{
  "d_model": 192,
  "n_experts": 160,
  "d_expert": 32,
  "activation": "swiglu",
  "router_score": "softmax",
  "router_z_loss": 0.001,
  "init_std_router": 0.0169,
  "lr_router": 0.000454,
  "norm": "rmsnorm",
  "norm_eps": 1e-06,
  "optimizer": "adamw",
  "lr": 0.00262,
  "train_tokens": 266900000,
  "dataset": "wikipedia_en"
}
Below are experts of layer 6 (counted from 0) of a mixture-of-experts language model. Rows are named router (the router's row for the expert), gate (a neuron's input weights, with its number), up (a neuron's input weights, with its number), down (a neuron's output weights, with its number) and show model dimensions 48-95. Each number is 50 + 15 x the weight over its row's rms, rounded and kept within 0 to 99.
After each expert's rows: "comes before" lists some tokens at least twice as common just after its tokens as in all text. This comes from a sample of Wikipedia text that the model never trained on. Tokens count by the router's weight.

# expert 114
router:49 34 26 25 60 60 35 55 81 65 60 59 59 64 72 57 59 34 44 29 60 42 44 73 46 52 38 34 38 54 34 77 57 32 61 42 39 39 59 68 59 79 47 41 40 44 60 66
gate0:87 56 86 49 66 62 71 44 47 37 39 29 37 29 49 42 49 47 50 35 76 49 44 06 45 59 62 29 59 74 32 55 77 46 44 45 51 32 66 63 57 55 48 31 62 52 61 72
up0:62 59 45 44 47 42 41 57 56 55 42 74 74 58 36 54 44 54 51 50 22 51 32 69 63 55 28 71 42 36 67 58 57 49 37 05 62 51 37 30 44 35 53 44 24 50 47 29
down0:41 54 65 49 56 53 46 25 49 63 45 23 51 40 30 54 71 56 90 66 57 68 21 42 55 32 25 33 57 28 54 67 70 57 54 50 63 69 11 51 67 45 49 54 53 36 31 58
comes before: " the", " a", " that", " to", "ed", " in"

# expert 53
router:66 29 46 25 38 65 44 54 54 82 47 59 51 45 52 56 52 34 37 42 63 38 43 72 33 30 34 31 28 65 40 66 55 38 75 41 33 40 60 53 70 55 39 42 31 40 63 61
gate0:47 53 42 45 45 55 98 56 30 63 28 13 52 99 52 83 33 64 32 50 47 61 49 27 47 40 49 63 72 61 56 47 49 50 21 42 51 40 61 46 49 44 47 42 38 36 42 52
up0:53 29 45 57 51 51 36 51 69 43 75 77 61 59 57 63 58 33 58 40 54 38 49 63 46 41 46 37 29 65 44 75 59 14 68 44 34 55 51 61 62 64 60 54 62 64 72 62
down0:67 22 75 56 29 64 47 47 51 77 30 56 53 42 38 76 77 26 48 45 55 71 58 61 22 54 58 33 49 33 51 59 81 38 43 38 45 50 56 66 49 70 85 62 44 47 69 52
comes before: "\n", " ", " 0", " —", " 1", " 2"

# expert 101
router:62 38 37 32 29 54 28 56 56 55 62 80 53 71 70 55 56 34 29 28 58 42 51 57 33 31 38 41 33 62 47 61 59 41 70 36 35 30 66 63 52 73 37 27 42 47 70 64
gate0:22 54 54 49 36 48 50 70 42 00 55 54 43 65 43 34 42 60 18 57 63 46 71 55 41 42 62 54 41 26 38 47 54 44 53 20 48 43 37 42 45 65 65 92 67 42 63 70
up0:47 55 65 53 40 54 52 58 40 22 69 46 26 57 43 33 61 59 39 58 55 48 75 42 47 57 55 59 49 46 33 50 45 48 44 17 38 51 42 23 49 67 71 52 72 35 68 65
down0:39 73 24 58 30 58 37 44 50 49 52 33 57 60 43 45 36 72 38 41 32 55 55 09 39 56 44 33 66 35 74 50 32 70 51 58 29 56 69 60 26 77 41 51 41 53 53 37
comes before: "-", " |", " by", " 19", ":", "==="

# expert 131
router:54 35 32 41 31 50 31 54 58 51 39 76 60 68 46 69 35 31 37 45 61 42 25 78 34 37 40 41 45 79 33 62 45 29 53 38 42 37 40 70 66 60 28 32 33 36 63 61
gate0:66 55 70 72 44 41 82 57 43 47 45 40 08 44 36 60 55 49 34 57 41 13 45 36 62 55 43 55 67 63 99 60 46 46 46 62 75 62 40 51 50 23 73 39 51 52 54 33
up0:47 49 32 55 55 59 75 68 65 02 47 52 41 55 44 53 50 40 56 44 59 50 61 34 54 63 45 50 62 46 57 31 51 56 53 57 49 30 46 44 42 48 46 55 61 47 49 38
down0:38 67 44 41 42 37 55 61 64 46 61 60 47 40 51 64 52 50 47 54 83 33 60 48 42 68 43 39 61 70 57 44 60 70 72 48 66 63 50 82 38 05 32 34 50 23 44 50
comes before: " of", " in", ",", " and", "==", " at"

# expert 31
router:56 37 38 28 48 66 42 59 62 74 63 72 69 60 64 61 49 25 47 34 79 43 63 74 47 37 43 35 22 71 40 48 52 58 62 34 32 46 68 66 77 45 37 57 35 54 63 58
gate0:59 59 48 36 49 55 47 35 53 50 32 50 25 35 42 43 50 39 53 44 40 41 35 49 57 45 45 34 52 42 44 50 55 50 49 56 50 26 79 59 73 50 54 34 39 66 24 44
up0:73 55 38 68 58 32 44 44 56 45 75 40 52 74 76 49 32 58 39 56 46 48 47 55 47 28 41 64 38 58 40 42 40 72 64 44 45 61 28 61 62 30 89 25 37 31 61 29
down0:81 36 41 36 15 65 41 59 36 45 45 23 57 44 64 39 12 53 34 45 62 38 35 59 39 52 22 75 19 41 21 39 50 58 41 34 59 53 66 75 39 53 55 45 72 88 54 18
comes before: " |", ";", ".", "/", "–", " ("

# expert 122
router:68 45 30 36 40 59 43 62 52 52 59 64 62 57 59 61 37 45 34 44 56 44 42 60 34 45 29 16 34 69 22 73 52 42 50 32 30 37 64 68 59 58 39 25 40 46 77 72
gate0:38 57 74 43 38 52 16 56 80 58 49 58 62 64 33 61 63 40 34 26 62 36 44 53 55 34 70 26 22 37 49 75 46 58 51 31 34 35 64 73 62 48 66 50 40 65 54 78
up0:43 73 55 50 54 48 37 49 76 37 14 50 52 33 35 49 63 58 52 58 63 32 43 34 65 50 64 32 44 46 61 74 37 60 28 40 53 55 63 46 36 36 54 55 54 62 63 70
down0:41 43 55 50 44 55 43 50 63 42 66 20 45 33 68 47 65 39 29 68 59 36 33 60 27 55 35 45 27 59 56 59 37 60 63 39 58 42 29 37 58 34 46 59 51 60 48 20
comes before: " the", " 19", " S", " P", " C", " 18"

# expert 59
router:61 37 37 27 39 65 28 80 46 69 54 62 53 60 71 60 38 43 43 29 59 32 45 59 40 49 36 47 42 80 31 62 63 48 60 31 38 38 71 64 62 51 36 40 43 35 60 68
gate0:38 45 49 57 53 48 49 49 58 00 24 59 36 69 64 06 54 58 48 50 35 45 45 99 41 56 62 48 45 56 52 41 46 55 57 35 34 41 67 63 52 80 62 44 58 55 58 54
up0:74 39 48 41 36 76 50 33 52 85 77 63 56 52 37 99 43 32 42 39 78 45 51 39 44 33 37 45 32 29 56 62 70 40 51 53 45 39 57 45 50 51 43 57 32 41 56 50
down0:45 25 52 51 02 67 61 45 33 42 13 49 49 36 81 54 50 62 37 30 66 33 80 43 38 43 27 43 55 57 37 56 53 50 53 61 28 76 33 45 76 45 50 59 80 35 56 38
comes before: ",", ".", ")", "–", "/", "00"

# expert 116
router:49 37 18 32 34 61 34 56 65 67 59 52 69 74 49 62 48 27 34 26 64 32 31 68 34 41 48 19 33 59 43 69 59 47 62 50 37 35 61 62 56 58 35 43 40 53 74 53
gate0:46 56 29 43 47 49 39 70 67 72 59 00 50 70 54 48 46 22 57 47 60 51 59 48 59 43 41 47 36 55 58 62 46 53 49 56 60 31 46 57 43 65 58 44 49 52 51 40
up0:43 66 18 46 52 49 34 67 75 72 55 36 45 68 47 45 45 19 70 54 53 60 53 40 60 57 40 50 35 57 62 70 29 62 41 58 66 32 44 53 36 68 44 54 44 57 48 37
down0:13 42 63 99 63 29 62 57 38 64 37 68 58 55 48 64 48 58 25 35 59 52 50 39 70 48 50 54 51 84 50 39 55 88 46 47 66 56 65 56 64 51 46 48 57 55 65 58
comes before: "\n", " The", " He", " In", "==", " It"

# expert 150
router:40 34 25 35 40 55 36 52 70 69 57 60 54 60 71 52 51 40 45 21 71 46 49 56 30 34 28 37 41 60 36 65 71 47 60 38 39 31 56 66 54 68 44 35 40 44 73 66
gate0:14 44 40 34 43 50 37 59 77 57 60 48 55 51 39 45 49 56 57 58 56 31 52 55 56 28 45 58 32 41 39 74 21 45 50 48 70 49 47 64 49 58 30 46 44 44 50 58
up0:60 55 54 46 47 57 82 34 00 51 42 54 51 54 66 63 47 39 21 60 40 56 44 40 37 78 47 37 45 61 63 16 80 54 60 48 20 49 58 30 60 48 55 50 45 49 51 48
down0:67 40 52 30 41 58 51 65 64 34 65 59 56 51 64 35 56 42 41 59 69 39 02 36 51 40 63 34 69 85 63 48 42 18 55 35 56 37 30 68 69 54 54 46 42 49 45 69
comes before: "\n", "==", "The", "In", "===", " The"

# expert 23
router:58 41 47 37 60 83 32 50 70 61 66 54 59 68 65 59 37 39 47 41 52 53 56 53 31 52 28 34 32 60 28 69 63 45 64 36 41 43 54 58 70 57 29 41 47 39 67 69
gate0:57 46 38 43 22 49 45 50 80 08 62 47 37 46 53 58 51 56 67 47 44 54 49 36 18 47 40 57 56 45 00 41 81 43 71 30 39 27 42 51 60 51 40 22 63 68 63 49
up0:45 51 60 49 58 66 52 49 27 60 34 57 67 54 35 55 51 41 25 42 56 43 32 78 63 40 69 42 48 76 62 58 30 63 45 75 55 72 66 65 49 69 72 70 36 06 47 71
down0:47 71 20 39 79 47 73 44 62 71 72 48 41 65 22 59 60 59 42 42 49 65 44 39 43 97 55 50 27 54 45 62 66 55 46 52 67 64 60 77 58 45 54 34 44 37 56 67
comes before: "s", "ate", "al", "ure", "ation", "te"

# expert 98
router:53 20 33 33 35 66 33 48 52 68 60 66 71 61 50 72 28 53 24 37 59 41 38 64 39 40 49 29 16 68 38 59 55 44 66 24 38 34 61 64 60 53 37 44 35 31 68 66
gate0:38 60 36 73 73 39 49 45 94 51 64 38 66 50 63 40 52 74 74 45 53 55 49 24 50 49 45 54 64 43 29 56 55 62 34 61 49 48 46 40 15 59 61 51 81 76 35 42
up0:58 48 36 72 60 40 41 72 60 44 65 48 38 42 44 00 68 70 45 72 33 55 70 36 40 66 53 64 32 39 69 63 25 59 48 66 68 91 77 59 46 50 50 41 42 06 53 63
down0:76 39 49 47 09 44 38 61 67 67 53 60 60 53 73 57 62 41 77 48 57 24 56 44 68 44 27 70 63 57 41 67 86 54 42 58 55 58 57 69 58 68 59 54 74 63 45 55
comes before: "\n", " ", " 0", " 1", " 2", " —"

# expert 149
router:73 41 28 36 38 59 28 53 57 64 61 50 69 72 71 68 45 38 39 34 57 36 47 63 37 43 39 21 32 58 37 50 63 46 77 33 39 44 63 64 64 67 36 36 41 31 59 70
gate0:38 26 23 46 60 49 54 55 51 52 46 50 58 70 56 36 49 39 40 60 45 67 30 59 04 46 54 38 41 40 70 35 89 12 62 39 33 32 46 60 59 64 20 39 31 55 49 51
up0:59 61 75 56 34 52 60 56 55 39 55 54 57 57 45 73 34 44 53 38 64 28 69 36 82 39 41 60 58 53 26 57 15 47 42 52 99 54 57 35 41 36 80 65 54 45 81 57
down0:66 44 34 75 32 43 38 42 48 34 65 53 41 68 45 39 65 39 53 41 43 43 65 61 39 32 31 38 48 39 40 60 34 52 69 43 70 61 60 68 79 30 21 60 61 54 66 35
comes before: " to", " by", " in", " the", " that", " as"

# expert 75
router:52 40 36 36 37 57 42 56 64 65 65 67 57 57 57 56 40 31 35 48 65 32 40 69 27 28 36 26 41 56 32 74 67 45 59 31 29 28 56 61 51 56 42 46 31 36 58 63
gate0:59 52 27 99 47 48 50 64 53 49 33 63 61 62 31 62 27 44 53 46 45 40 18 61 55 32 56 34 36 69 24 51 44 30 49 22 50 35 32 53 50 83 53 42 76 46 76 56
up0:39 63 38 67 58 37 53 62 55 33 31 68 45 15 20 43 27 47 59 59 42 60 25 57 51 42 55 36 48 56 21 65 45 36 28 34 65 44 22 45 32 60 43 37 79 61 69 55
down0:67 54 49 54 36 44 48 25 42 45 36 56 41 62 60 62 14 95 66 47 58 62 49 70 44 47 50 53 40 39 73 52 48 52 40 37 41 36 49 61 67 61 51 66 65 36 62 42
comes before: "\n", " The", " the", " It", " a", " He"

# expert 11
router:64 29 39 44 40 69 47 63 71 54 72 62 53 58 57 75 34 44 46 31 62 29 37 62 37 40 34 41 22 64 42 57 72 32 71 31 22 38 49 80 65 62 43 54 32 52 70 67
gate0:35 39 48 40 56 61 61 43 57 49 26 77 44 32 27 55 28 70 56 57 33 50 48 55 51 53 37 62 38 48 75 62 68 18 61 50 45 46 68 59 57 68 25 44 64 48 61 54
up0:53 36 56 62 47 37 41 53 30 34 97 31 45 58 49 51 44 45 50 76 50 80 65 60 43 44 56 51 59 41 29 46 24 65 30 23 61 37 59 52 33 54 48 55 31 42 56 49
down0:42 39 51 53 34 57 53 68 35 38 36 57 61 60 56 48 43 52 14 72 61 31 43 43 41 51 54 45 43 52 31 50 98 49 16 40 69 74 64 43 75 57 59 52 45 35 73 49
comes before: "s", "ed", "ing", "y", "ic", "ter"

# expert 19
router:65 29 23 32 40 54 29 66 50 60 62 71 54 61 66 76 42 32 40 30 55 30 40 72 31 30 36 37 37 77 31 66 59 37 65 41 28 33 62 65 70 42 37 43 33 53 60 67
gate0:48 50 52 53 49 52 50 53 41 49 23 34 79 64 44 48 47 59 37 51 54 57 39 40 28 35 48 29 61 47 46 53 69 00 70 40 48 43 44 44 52 55 57 69 47 38 50 53
up0:48 50 49 49 39 54 33 54 70 50 83 55 43 37 65 53 47 34 64 41 61 35 58 56 66 50 46 55 50 57 54 59 42 79 38 50 24 51 60 58 48 48 44 25 45 43 58 42
down0:61 45 47 32 26 76 54 51 74 54 72 67 60 47 46 44 50 46 17 30 74 55 28 39 59 51 33 61 55 63 60 48 53 54 62 50 52 21 81 49 34 52 55 60 33 20 56 46
comes before: ",", ".", " of", " and", " in", "=="

# expert 137
router:56 25 46 38 35 68 41 66 61 57 54 76 61 66 65 74 53 24 49 35 61 20 34 61 35 34 24 33 51 57 33 53 66 39 62 46 35 47 53 65 77 76 38 46 31 23 58 51
gate0:38 61 46 45 35 45 61 56 53 46 58 67 60 53 58 56 48 35 43 48 32 76 62 51 36 50 26 61 28 68 47 50 82 44 78 50 66 37 51 58 51 65 31 60 38 47 60 54
up0:34 49 45 49 62 15 63 57 38 34 52 46 47 44 53 45 60 36 71 59 24 60 53 30 54 48 38 67 70 43 51 27 38 52 49 60 84 66 49 50 65 68 39 74 65 49 47 23
down0:48 75 81 45 69 48 54 62 36 33 77 38 39 68 46 59 64 50 56 37 27 41 46 53 34 61 47 65 45 67 45 55 51 26 57 71 47 51 46 60 52 59 57 44 77 76 23 55
comes before: "ed", "er", "ing", "ers", "ure", "ion"

# expert 47
router:69 32 35 28 45 59 40 57 58 78 71 62 67 65 63 63 46 36 33 37 76 43 46 59 31 33 29 32 21 64 37 66 54 49 66 39 40 44 65 80 70 72 33 49 33 39 54 70
gate0:62 50 65 96 59 47 69 55 67 49 57 35 56 52 55 58 52 53 99 59 30 57 44 51 53 30 36 48 63 17 31 47 77 43 53 49 68 30 30 51 32 59 65 29 36 55 46 46
up0:44 41 35 34 33 75 36 51 22 44 43 65 46 47 53 45 43 09 40 00 85 38 55 65 49 68 46 35 43 76 62 47 28 54 55 54 37 55 61 53 54 32 37 63 59 41 62 49
down0:10 47 31 49 68 56 57 54 54 43 73 72 24 56 49 55 43 29 20 46 66 63 40 73 42 35 28 51 38 55 50 30 64 77 73 83 50 48 74 46 34 58 48 54 45 67 75 43
comes before: " \"", "\n", " a", " —", " 19", " released"

# expert 64
router:64 40 38 36 25 51 25 59 59 60 53 55 67 66 62 58 45 39 20 45 69 40 52 57 39 39 35 47 44 76 35 66 51 34 66 41 32 49 69 68 67 67 36 47 18 47 48 65
gate0:62 46 36 52 40 57 49 49 26 46 42 33 67 44 26 21 67 39 43 36 43 38 52 58 45 61 47 41 38 63 53 37 40 17 76 55 54 47 69 54 59 66 44 43 20 59 58 63
up0:46 46 39 56 40 50 52 43 17 39 39 22 69 52 18 26 60 43 39 50 39 41 64 44 60 68 53 44 43 72 41 38 39 23 78 69 49 59 54 50 46 52 47 59 23 57 52 46
down0:39 77 53 32 43 80 59 41 42 59 31 24 45 58 66 67 23 51 75 86 38 76 62 40 65 52 58 53 27 54 44 52 62 33 46 76 40 40 44 43 54 35 56 35 74 47 50 56
comes before: " the", " ", " a", " re", " his", " it"

# expert 128
router:48 33 38 38 36 65 53 44 61 71 62 55 67 60 69 67 44 30 48 38 78 43 37 70 36 33 41 36 33 69 38 69 55 53 62 44 30 31 63 60 84 62 47 40 44 37 59 68
gate0:34 37 49 48 45 65 56 76 50 45 64 63 58 73 52 41 63 20 55 44 44 66 56 44 59 53 57 19 34 55 57 22 87 41 51 46 42 46 33 47 51 46 50 33 48 35 59 33
up0:70 55 28 31 40 55 30 39 46 61 44 62 53 42 99 63 38 51 34 62 58 31 37 54 43 27 38 60 55 69 36 73 39 43 57 33 40 53 73 64 49 51 36 50 49 64 56 78
down0:37 63 65 54 23 65 54 53 33 48 25 31 55 29 31 24 49 64 72 52 39 46 47 67 57 51 68 54 43 36 35 57 47 50 46 54 59 47 30 63 44 80 43 47 18 45 34 56
comes before: ",", " (", " of", " and", ".", " in"

# expert 106
router:60 29 32 27 33 56 30 59 59 57 54 62 64 56 67 74 36 34 40 37 62 49 41 63 28 42 31 40 49 66 50 74 50 48 81 38 38 31 64 59 69 53 27 31 35 28 63 62
gate0:49 36 51 55 23 61 32 30 54 45 40 54 41 54 45 53 39 51 47 53 41 39 32 47 61 30 50 40 52 34 39 50 42 59 99 49 40 58 56 80 55 80 43 45 72 99 36 39
up0:58 55 33 59 24 54 35 42 48 49 48 41 34 59 40 56 46 53 53 57 41 42 44 42 63 27 43 55 51 33 50 42 41 63 89 54 42 70 57 80 51 71 41 42 66 75 32 38
down0:34 55 68 95 68 56 51 45 50 45 41 43 40 49 69 46 74 54 42 37 35 41 46 63 53 49 69 40 49 67 57 48 56 36 39 74 62 70 58 30 71 64 38 55 66 71 34 48
comes before: " ", "ity", " to", "th", " by", "ly"

# expert 40
router:61 44 41 29 33 64 44 63 59 60 59 53 73 63 77 74 46 43 46 33 87 26 42 50 38 49 36 33 44 70 38 61 41 47 66 28 42 38 62 58 60 54 32 53 48 44 58 62
gate0:49 69 41 62 69 36 47 61 58 37 73 38 60 48 69 30 65 65 52 42 69 33 66 61 52 54 57 53 39 28 48 54 36 80 27 30 72 58 39 26 34 58 55 56 64 35 40 49
up0:40 47 00 57 59 56 55 76 52 30 48 56 60 58 49 00 42 63 49 68 86 43 71 55 51 49 58 25 31 67 43 51 52 59 38 57 41 25 65 68 45 64 57 57 45 49 32 59
down0:38 62 36 67 64 41 65 60 39 47 38 36 54 37 52 49 55 66 30 74 59 52 60 30 32 77 71 40 53 51 38 65 22 61 28 52 57 49 57 49 36 40 73 62 45 51 46 41
comes before: ",", ".", " and", "'", "ia", "a"

# expert 141
router:78 36 29 40 27 42 33 46 56 62 59 62 51 67 69 72 30 37 36 43 60 25 27 52 28 50 39 40 40 71 36 86 68 49 61 30 39 34 55 58 64 55 34 40 52 49 75 73
gate0:99 51 37 53 65 57 37 67 51 61 58 27 40 29 50 75 29 44 25 62 37 50 37 36 46 63 55 60 59 29 29 42 29 66 66 50 38 27 44 61 62 70 53 60 74 46 45 62
up0:65 51 43 44 32 61 73 39 99 46 65 59 47 67 64 38 59 43 33 51 41 58 43 44 30 66 46 42 50 46 49 56 56 50 42 61 63 46 66 58 71 31 55 53 51 53 56 86
down0:65 56 69 27 45 59 41 29 38 73 57 37 44 42 48 41 75 72 65 32 58 39 56 55 43 61 33 60 28 49 69 41 56 26 51 53 57 25 47 68 44 69 39 47 48 71 25 56
comes before: "s", ":", "c", "duc", "om", "te"

# expert 21
router:68 23 38 35 15 78 35 47 55 62 66 57 44 51 48 52 44 28 39 47 47 34 34 68 26 34 39 32 43 66 36 54 61 36 57 25 42 36 63 77 67 74 35 38 35 35 58 56
gate0:69 56 47 36 26 50 24 45 48 53 48 53 38 58 66 57 43 45 61 37 49 72 60 60 52 60 53 40 48 57 54 41 76 72 45 50 35 59 51 90 58 53 34 71 51 45 71 85
up0:69 45 46 27 28 60 46 25 52 44 48 55 44 59 49 55 55 17 32 59 58 37 55 61 33 74 54 57 37 80 45 35 49 41 47 58 42 52 39 30 84 59 45 61 09 49 25 68
down0:63 42 53 52 13 53 50 76 99 36 22 54 59 48 60 20 26 56 67 79 41 46 60 47 38 44 75 43 55 75 33 38 53 28 64 31 71 30 49 85 28 57 45 47 55 53 53 25
comes before: "\n", " ", " V", " S", " P", " Year"

# expert 22
router:43 32 34 26 57 68 40 55 66 76 51 84 67 61 67 65 58 29 37 50 68 44 51 77 28 27 44 31 25 77 52 66 52 65 63 35 41 39 56 49 60 42 44 46 27 49 64 72
gate0:49 39 52 41 28 48 25 47 34 80 58 99 54 64 61 54 44 07 46 39 66 50 52 27 61 22 39 72 30 40 53 60 51 49 51 44 51 47 45 53 55 49 41 34 56 55 56 52
up0:58 73 38 64 59 63 72 56 56 44 55 56 59 46 50 37 57 70 48 52 70 49 42 60 40 54 46 99 62 21 49 35 45 49 63 58 65 42 72 40 55 55 63 62 47 53 56 48
down0:31 53 50 33 61 39 28 53 65 45 58 67 60 22 57 64 43 31 41 43 30 64 54 24 73 54 35 21 58 49 74 45 40 50 54 39 47 33 61 19 69 51 20 26 66 36 54 41
comes before: " |", ";", "/", " ", ")", "8"

# expert 126
router:59 32 44 35 50 57 38 50 48 53 53 75 56 60 46 72 49 33 34 47 58 46 61 57 25 26 46 18 38 69 32 57 63 44 67 20 35 42 75 70 59 42 31 46 40 47 74 55
gate0:45 47 62 65 38 54 58 53 42 03 55 76 45 45 38 78 50 17 45 59 76 30 42 46 43 38 46 33 51 32 65 32 46 49 51 72 43 47 47 52 64 49 66 34 68 54 51 43
up0:52 60 62 38 49 40 51 57 40 54 57 37 60 37 46 00 57 74 47 58 46 36 47 58 47 39 42 62 81 16 38 57 57 49 58 26 47 60 40 42 43 48 61 52 35 57 41 47
down0:52 40 20 61 61 66 19 63 52 50 72 59 64 37 66 40 69 35 51 37 50 46 60 41 65 51 05 24 49 36 43 37 57 53 37 67 34 47 69 55 52 49 54 29 68 51 64 36
comes before: " |", "-", "\n", "F", " 1", " 0"

# expert 110
router:74 18 48 30 43 44 37 49 57 59 63 66 68 59 56 74 53 38 46 53 61 44 53 68 26 27 37 35 45 61 58 60 50 46 65 31 26 39 63 76 66 53 40 33 25 39 75 62
gate0:76 53 44 25 38 56 57 56 49 35 53 46 64 52 59 73 48 55 26 59 43 41 82 44 19 64 07 51 53 62 53 41 70 37 66 61 61 65 61 45 62 55 55 25 31 58 39 54
up0:31 99 42 59 47 54 37 60 56 63 55 55 55 67 28 16 42 24 50 32 52 42 53 69 63 13 82 52 38 38 49 59 38 62 58 46 38 36 42 67 44 52 54 76 57 73 49 47
down0:27 69 58 47 42 54 50 45 55 31 38 59 32 62 67 41 59 52 42 61 49 72 52 30 64 56 42 50 63 49 72 40 61 47 69 10 51 50 59 85 46 67 57 69 46 65 45 39
comes before: " ", "cc", " re", " f", "c", " first"

# expert 153
router:69 41 33 28 34 67 37 44 60 66 62 71 65 67 60 77 28 30 48 24 71 44 44 71 29 35 45 32 39 68 36 70 65 41 64 36 37 42 72 65 68 60 28 30 33 39 69 61
gate0:49 45 42 35 47 33 41 58 23 44 52 63 44 48 74 69 45 44 40 57 39 59 67 27 44 48 47 67 53 56 41 37 96 52 61 05 46 43 46 73 42 67 54 43 76 44 56 47
up0:45 60 53 64 61 41 20 49 57 47 60 31 53 56 56 85 54 67 48 35 49 42 44 54 51 49 58 43 54 52 45 54 55 63 48 66 58 53 23 36 42 65 40 49 46 36 38 80
down0:56 46 24 42 67 18 55 51 62 64 59 39 51 55 47 20 30 73 40 67 71 53 41 52 50 57 53 35 46 48 57 66 54 63 39 45 70 38 49 26 36 30 50 60 53 58 26 60
comes before: " the", " a", "ten", " his", " an", " this"

# expert 86
router:58 26 44 42 37 44 32 55 51 47 75 67 67 72 70 71 40 41 27 27 70 32 44 66 41 51 35 34 31 74 36 60 57 46 56 48 38 32 67 35 57 59 49 33 38 28 79 63
gate0:42 31 57 70 65 52 33 49 90 05 53 43 41 49 57 33 68 69 41 51 54 47 43 40 74 67 03 38 48 50 65 46 84 60 24 58 64 59 39 45 28 36 62 37 53 40 75 73
up0:40 31 65 55 46 49 38 38 45 43 59 68 47 51 39 46 66 57 61 88 63 31 46 59 51 62 40 48 66 39 67 69 94 63 36 58 30 63 38 55 55 47 54 32 54 50 60 58
down0:14 54 74 45 56 55 25 27 33 29 51 56 59 58 74 60 68 72 64 33 35 42 52 47 39 49 72 56 58 16 56 52 53 60 50 48 43 86 70 47 20 23 55 28 45 32 42 61
comes before: ":", "s", " of", "er", "ment", "ing"

# expert 151
router:70 42 49 40 42 76 30 65 51 75 59 54 48 47 55 55 41 25 40 35 66 33 45 66 40 26 52 50 31 63 35 60 64 38 55 34 44 39 71 60 77 54 50 44 46 29 65 59
gate0:71 34 55 18 48 42 54 30 32 59 36 64 51 57 61 35 58 41 35 52 33 46 53 68 64 43 40 57 41 42 47 60 52 34 49 41 53 54 47 44 59 51 37 17 41 27 54 56
up0:77 35 66 19 46 49 36 45 39 54 42 57 53 59 70 40 60 42 47 63 45 43 39 37 66 54 38 99 51 35 46 46 72 63 35 54 72 48 44 53 46 49 46 22 65 46 36 54
down0:62 52 26 70 47 22 40 46 81 31 55 44 49 28 46 44 75 68 07 54 30 45 27 47 46 36 55 53 52 34 36 61 65 42 50 68 55 51 49 66 48 20 48 40 25 44 44 39
comes before: " |", " 0", "\n", " and", " 1", " 2"

# expert 85
router:65 44 26 44 28 65 32 65 59 77 71 63 69 67 75 73 55 43 30 24 58 37 39 71 49 41 34 42 28 73 36 47 65 60 70 31 49 27 64 51 67 43 41 31 25 47 63 62
gate0:59 47 54 43 48 60 50 20 36 47 54 69 38 69 65 58 43 59 31 53 54 46 58 41 60 57 99 40 63 40 42 67 60 59 32 51 38 68 45 50 33 45 39 33 56 51 70 44
up0:53 62 51 36 38 36 59 49 25 51 40 47 45 30 55 70 54 43 53 56 53 52 90 00 57 29 50 38 44 67 38 35 47 52 55 57 39 54 47 41 77 83 42 47 60 36 46 54
down0:29 33 35 59 64 52 50 47 52 43 65 53 72 49 72 28 43 46 40 50 33 53 23 57 37 72 40 70 50 42 43 43 40 18 51 16 51 34 29 44 46 61 68 58 50 55 39 63
comes before: " |", ".", ")", "%", "°", ";"

# expert 152
router:72 34 44 46 41 69 40 72 47 61 71 77 71 61 52 72 38 33 23 39 67 48 36 57 35 37 39 52 38 56 39 56 71 39 71 39 36 35 60 66 63 74 35 28 30 38 53 66
gate0:51 40 37 33 37 56 65 39 46 48 49 73 54 63 54 68 30 43 38 28 43 55 53 61 32 40 53 51 41 33 64 47 61 60 56 44 42 38 50 79 55 51 47 53 47 52 70 53
up0:53 57 37 49 45 63 48 41 37 58 44 28 49 41 59 49 67 46 36 42 39 35 53 86 49 47 46 50 74 47 35 55 35 43 66 57 39 38 84 46 45 70 68 44 44 53 22 48
down0:69 50 55 39 47 21 34 55 43 42 57 46 49 42 60 38 83 20 59 31 23 51 50 45 59 53 32 53 56 49 52 57 44 54 61 59 75 60 57 79 53 49 58 32 41 66 48 50
comes before: "ed", "ation", "al", "ing", "ic", "y"